config.yaml
num_hidden_layers: 10
rope_theta: 10000.0
beta1: 0.9
Below are experts of layer 6 (counted from 0) of a mixture-of-experts language model. Rows are named router (the router's row for the expert), gate (a neuron's input weights, with its number), up (a neuron's input weights, with its number), down (a neuron's output weights, with its number) and show model dimensions 0-191. Each number is 500 + 25 x the weight over its row's rms, rounded and kept within 0 to 999. Numbers have three digits each.
After each expert's rows: "gets" lists some tokens that make up at least twice as much of what it gets as of all text. This comes from a sample of Wikipedia text that the model never trained on. Tokens count by the router's weight.

# expert 15
router:475448521497525496515536528470506526484435479501515453515524538481484522502528505487445509536527517434500513538515486501529486486529522478474532519457493517497512487531438511496510501480539457484510531509494490500516509518487500520522478474505483502511447476539499496467494531525507540514509501489493441515488475472510514503499479466549460544522497487534516483512518441540480499482517519494544449515476489523500493536504511507488504493492514535498496476546497506497479526532492483474486539478490558478499452516506501531490529495508474505524517460498472479471547520486483478508
gate0:510532482502534511515480488544502493515502517477480493505493502513511478496509523496489507520506490475479519465516524499444523474435528520497543508519504491483474493459496455481478487530510535506458486512535502513506526463555531520449493540482511485500486431523482520522477490485480511509511468549481525546463496461511505502490546509512451494538490484458483511470501510521453498528508487466473537505547509452507513502524478534471465533503503469522517476498490491478486518480472492511498524480527495496502519493489483476461482528539542520456454496497450494498481464538444511494
up0:480482491488501480504474479465463494500523519508499448515486485485471509532499468530508530512521490478527542510501533548507479501525502498480456496466459529477541489477538491516505515491481495573523515503516502506503498504466521488500532452474525484468473503511490497516515491483457523522467515532499502479527477514454515501522473536460503514475561476523485495554475510515543455532449508500507528488490462514494508485494510458536518497510471525477533489500520483543512454472481457497500499505504505550506437513532471485486480536472503515555514477485470457495514488524518478535
down0:477514506510491525503541446499518533471475456486550493514518505527525518514480546536474510517478498452515491486482490521487509500491518526509510534505471521469472488494530459460492516435484552500487548493488522452514519512499541513508526486539496496515534484496468483484502531534497519536524506486516468506474520471509462478484485499493532504563515490505515503520453461508519525523492489505505510523456550514447515497467521508531511495524517496546490481489463488476440507531518530508477466473441454479519492487507500469503468496512487489509501494545485472487537493515505549483
gets: "=", " \"", "-", " his", " a", " their"

# expert 9
router:507500510534545457449478514502525516478512545540521535494521478495523499471485508511508524473512503529544516512476514488479502459485511516531524488507511495548517515509493497474500512518487489475470460488534493541476495532514500463521486506492525501506528476511544496477500506470490480458507483488502560510505525495502526506503475515467496539455463509496497486511543537522520506522505521497494509514445516509533457508500532508469532451492522415496480519505517538559482502474526508443538525478496494478479497509490487519463507467500473454555491532533465500498509443506494471512
gate2:522526466525499522505482488536544549485517521426498524476532479540459533486466509520525499489516501486500457464489495532486495514496502470513507505514452474527496492510518524517456490514457483501523496534478534491553502534510454502470486538484527532517484509511540449465511502545489516506515550465515548518499467471521461503517493479508517557515499523502507518483509500497527460479442437504489507515496507504515502550466535544465514514498531510520519496466504536500465449528519486481514498526494509494515524511539472512513507530514518468507503526490495533505514506487521510495
up2:499495488465443516544495505484478518544503495487474491514505508545547510483503478502494486487486504466501525524473497488511528489498487542517498481513475527494509474476472491488470492476496484483460485560476466498520487491496501475458502563460527510539494495503502483471514478479492505474555524546485491528466497501483560543519486486492511526508512479518485511526499426470471508479538513524467481525485474499519494501525511528465526477504521461490481525489481490547550516485501475497530493503488470484486511467501511519481502451527500507487436512581560492495528507461510487509
down2:515499508516510475515507488520510509485498450516517520543503454477532466531473479530496483529511483520485525531514479501504468467517501508534524507475488510499505484569568501525483498490478476559504486516477507517491515533492560489505493507523494522492489432473492521515502518484478484492502471526525508462510516510519477501521522467549522487489521488512465466513491502502503492482499560510538532517537511501480507512484514460467508486460463482565478531505497527517460442516463511533521509481496504514523535488468488454524477552522502503519478514517554502470490466479542511470
gets: "\n\n", "'", "on", "pt", " people", "5"

# expert 4
router:470558504519522506474507507492505482486509539487488448537496514505492536524533497488503471558544538510466500476495481504483506493573537495511501515499486492513510504491493506487496521518499505498489524490519467522455474512488508496476451479498475498505536482478513485474481514495514438438524511496466480482485470474500500497510494486457510456507469513472523504513507474472537460461526540490475498514515498504512416521482499490463485489562472492479483485499499501522467471491514485476469488472473480547484467475469531524474485504543482559498508516453478547534479487493482489506
gate0:526485458512561509516519525495519516520516553490481493541491535492540531471495478451516499540513494448484482511516509495508525521487505540516501512457515495491558495476507488474514475458486553518498493489516493477453545486544501479530489514489464533501540510501476427500521479464466511511492516518519496460493486518507498430526497506515513494496486509515482485501507538512493494520486492500518460491490464472489500509486525483506488516441479470536506455445476514513472469453487493528492493513561533515500491477527484483499513480500510490543497483515475468462534480525468493476
up0:495505507521556518498512521500486499500474518477523512478486516503465484512580491519512479507510536532462489499487504494457470525498524520528493508526515520500536494531499489488515550500481487507504487498488496492493522518466492493482508503460486516470517483523493502547525500472537473513488497512533498466516553495465478464468477520458516487524556493518507498461565514533493461529471513511501524475543462496546468486522513503514509545473479488527471472504536479441439515508475514466494515520539476543516528511561463503512493473499488550557485496508480498495506477499475513496
down0:535471510470475506489537529513543488486503510546492468516488490511530484481454519461454506493462459466503526487478555491507506479486533545481474533459508511503504549506495485525503516478482501471453539511496501520540494487555457514492478527485533508500483493518456490508538513461507490494538532513514559500498474492534517490454484508492504465562495485450506508548507516493486453495476483534511483541498488533488471501485475526486484510477490480480519525432501540491497491490494514476461507487502457512465480533507546523500527505502474492492513515505489491486516491536489555497
gets: " of", " to", " by", " and", ",", " |"

# expert 8
router:519507497467533480482559537516481483487515508523507493478508528490492501492498507547510503498478478492499491469480481492501474465462491517521523536502509529469475477490492484529476487500497499498522443561473480477481468474497526459461468468493511517520488489484509499524514516495510504487494506537504448524510548496505472479441489510509517550507532497495547440494507504510502533500548508522511531456493498517530510485522512523498512521528503467515512493540469517593522498500486468516509528479485484521504528479534455518508517518498496503500441457447501439449512466498522501516
gate0:523491525472488530489512507547447473508511495527507578472497485521511551467516491492544504554512529507495480550504516514530522517480546465480503526475494485490529471536530473509506505522489472524533483510470488565493494490490518506494523478489500522526549558479507504558478521522505508525522464530503499490480536483488488502536460497497481483517485510491519506540429474509512480494472496501431510492512545490494488463476481475505523494466487532446537514469528522529467488476498510516475467524501538528489516497477517509508521526494485530538491520510500509520525520501495514499
up0:478487502540497488456510508544484480490483521512481514530461510540470511521507502547483521497459489454509532511480518526499537497523557499535494522457506515461504530488541491535520499555507513476514537490536473574501493526524505525490495495460495477538503509497540517480537493428539472518498501485467479476511496470500442495532491540481486475492501512483530510473486500451512455493525488481494473481492510483482514493501526493493514511456513499496529515455491501495470532497523506498507476511508521540513535497501498509512562498497484502536490505490499483520452525546436497528
down0:501496515516488498524463482520496506507495510474478510524467499469645526516531484499494486491514412482479469488529510518516477506501526475490488498494473477516514514477508497564519486507499515513475525490492501512477472507513525522503519495532509493505476432443529504482472503340479493500499513483522500503478483465509516490510494480519464513514498517507488490493501497490515522512505464510502503485510472469486501522486505519503519495516451492511500499513532502492504489519475520496534512482494517484486488510526524485479507485522511501492504512489507506502504478491468501507
gets: " the", ".", " but", "ne", "e", "'"

# expert 20
router:511505506490534503484509467460490460500485491492492510473500508478481527494515484460502449506556504513489537485540488512514506480514490522493455481497495525523458517503464483508498516482494472500504516537490527557498437538536466492471484495529505481515511485528502484512507528439497510471518450494501511465519530497501510539480480501496502441513513517488482428491515537549532545508539481493521523468495486495517464516510544452473499490510525510502533535527479464516447508474538509540523487484457502491507502468487458539523471498486477504514487507464461477498493490497475452528
gate2:507470497508491536510459516495539455508514485494496540506460499488521470416502487525494509538504491498552492501481519473527516508541498496527477532513506480490486471487489507490481474489515530509460489500503464518496497519515486519505501486546484476510517536499482479460480492538495482500562472508503469487511501490504509426523510531457532550502519487509484477461447522521502475494490492522516502472499452507529503501521443513535518483515504526475499466538521502496529520488531550467493528493538485485454515467505487487476503498552515519461502495521437463502486497515552468521
up2:467490497524493505495445494545524471497491496534482524482438466494460519484503565484541504518495532500507526492484469503540466534495502498473461488519476502501543455505498490522452528489543490527456531521489500498490528516522510472452500494499499480493535542513502513478443467480495480535515493537532499490520484488505466474520488473489500537491487516506502527515451512499546532509516536466521482507526498565493495498520436521509467472528527491486487511514462549503498481481523508488523549480540539526467490504531521488510502530480512485496526518535515475529501485490530497516
down2:512495482485536498474519504505511506497488504505458493466501559499423519500529468477497482525506462518470491478522431495480501495508483490549472464551503497493518487502501518557512462529513517534512499513547507497539540482518484506505514512438484504465497499447505484493511489418534457501471485495500515542510517509443487506525506460488517504507463503527507512524527480481482514518514486528503519524526487510473468510523506552476441518507453529502486476524526515482523502516532552464528521515502508465493505498517512535498504474491477491486493467534511502508508466490490467519
gets: "\n\n", "\n", "  ", "y", " name", "ma"

# expert 2
router:460512481521473474474514532465494523551508515530505503539489456511502506499511454489485522516496538497492527514503470524467484497468496500535515495526523498500484492493462523517498481521480512475484451502516476491480453529513475490494492505497464477496524492548504502502511507460480514486503509492495463495505472474518488486465472499529443519454447460510547539550475480485471495468495507495500507513486491505489426505483479500514511493500551518496502488499436563474491450498464486515525505509489490493497512477463484476474478523487499521519470560474469551490534425511515503515
gate0:478483550510523503532577453491486456519470503490502529492497503471534533513537455495518514475537503476475515493465508505516494485519503525501546498517512527466516478479486502506507468511501510527540523498481481539532502534466506486480520524524455515523517489474503510563498518518502538507487483453498495495506500527465466471492510495478544496504522496505499435480475502488458510483488459452482500520538528494539519468476544472470510541503488461504478501474513521509491503496445490522530481527495524516479450541473501512499495539516517462503528491545475509527527493513522451494
up0:516514563511442493550536473450506442527510471528516539502468487478539501497480473500480472499487484525479521512439466516506497481461480484514462521490473499475550513544492512491472498495501510482460456465528533493491537445480462473524498506519522507529501520466528563516500455511496535511524502498494528492484516537474498498469527502516525511508499500476480497477487492470525497494529551473507487526501496505513515460543447471469499453503536502502487511461478493482497510480514511477499521524516453503487485512501521508509512498512467508531508490502495522498466491465471559473
down0:516517493489523440494520529513489537533482505465504483504493464507577500535527486498514519497489560471488476464534519523467512517496466525540500530477480496498502496522467543526508487467460484515518505523509513493517517538509462548445488509463514499508491519503523458476475494410503511544469489510496497526533526516477469478480521530472528511499514477501503518536522505487513464531535497520474475487509514503486505486474530519474544522466520553472491492508526529544465525471522469519509515504530509500502519502482509480487456522494479473522532536474483473505470499475523489511
gets: " (", " of", "–", "ing", "t", "al"

# expert 0
router:504498497493484479525522501472490518480500510511529486548501546533546504539515494480510501457519556504467481488506478504488490477518534508500504484514478484508452501489465487508500488498497483506505485531496518455513457490498507520473498521503489486499497515519520469468501508517475436524567475497504500485460494512520477539524504484518510464481478487456528489521498486502515533509487468503488505484467492486447484532482491473448453523517491461534500483548500503493508515539541441520506441481530457496527477532492510475515515461457562529509493527523532474468510474460462451517
gate0:527478523469524463494493474521491491521468480493516485512489531484493483525521502502497470493497502503497492524488481494538545483483490492541428485493516483502558497531533508487496511485529522498487513479590543490472496471514480528494474455475540502516520518450489514492502471449539508477469493494495491522496501482509513450512518485537478480454491491499477447508499514460545504469492501444478528484506521477475501501467493498505479479480494555558505446495518496448500536476528475504455532494510499491484498506472487448503511466534493521495522494455490529485541514502514520498
up0:478512508465464506513567477524509465536497501534511539463461496527530494489522519534502498495465477503475498462525499508526503489538501471510528517501476497507537501483499524467511528490476496482523477513504540495533507552503450522475461499466486494528483464463507502482536480498515511528452544495498489527420527504506552482519476447488465497509488497505484511504528499500461514488502490467499507494474512539497479512486467492478484522472542502515534504515497513490489513531550509501500479543524516514464483529502476490543507495541530425541491514451480492509530466495466485525
down0:498548516516495528500467504475516510518443522509507510487484475497480503518490516513494495502458481501524482480493499504426483520446448481514473509512511491488472506458500504517542488491477544499484487452498477553519527495467497472523520470523501527484511494498495470504507535509519509488514514505506464532516478492466508506524530498464525487434488443514505456481468525527509514518521521496505492490496473491550463528477515516485445509449500442495504519480444524498520456486513513491510469488495515507484529492507563476453499545481449483515509517482512496479478510511476439488
gets: ")", "=", "s", " |", ",", " first"

# expert 1
router:472511498493380466451533528453500502526450544553495496511496564501503473506500503480482513518487503470526488511439497481495489483496521496493535497471507514502493507537462466493510432541502493484511527522502529450474466504494501482504482536512494482497508484499518490477486521502500502539518492493496513507465466474519505479504515499535488537504488467444496513514496500517521486494524529463480514521445497513443492494471517479453448510501509472483505491513491503466474508517474495507491513474537520475472553466525478502497511470478487547517516524479499525494496509501507496498
gate0:473497527512493539510473473493541485518493473504455469470493525505515492512453499483496512498509541503501472473478492484482499496491483504487492519518511508501519500509489577509482485486519501501540519514447494524498512485532495473500459475503526520458511495494531535505481503501487447558519472522494509508499509493494525494515520555516533525510552514484517479499489551433541482529506499485566459567520499540519519518481512577494517483501469483497512550504511521490477503513515479468486486493469464490499544516481511497500486520478492500489494468554501548572510507507508484492
up0:496478510498518502443495490510474482486473509457496459518489462477480495488506469514536530519484462474502525489492487514501507540507518506498502451443483534450528484498523469496507545489479513537505565477485518503467493528512529464520468460488503508488453477502498503460524498494495511504547489513519504489495476507485526510475480492456483506496524471471500482509462523518483552483519475529441509467513528436499531504530493485519487505472486541526499522506472482463495468475473501518508510515508509478542494523533565571489480512513469533494481530511462491474459530524506485515
down0:451495516506449529517517495486484500520504496478471506531483502516591499474516489458497465515504443502470535541470499505443514484453520514545476551494486501490487540494495533467518496498526491467510517474498474509506492467486494494512469455497490485468496498519478499516431448570486496548493474521509495483523550523476523492519487510493507564501518518489513456515494498478485527493458512502486492474509496533496516488480479521459520523492529498494519498483493477522512492504504480496453440518506486492493513469511445476517521547464512522501500518489512509459521507494515510487
gets: ":", "ing", "nt", " in", " with", "est"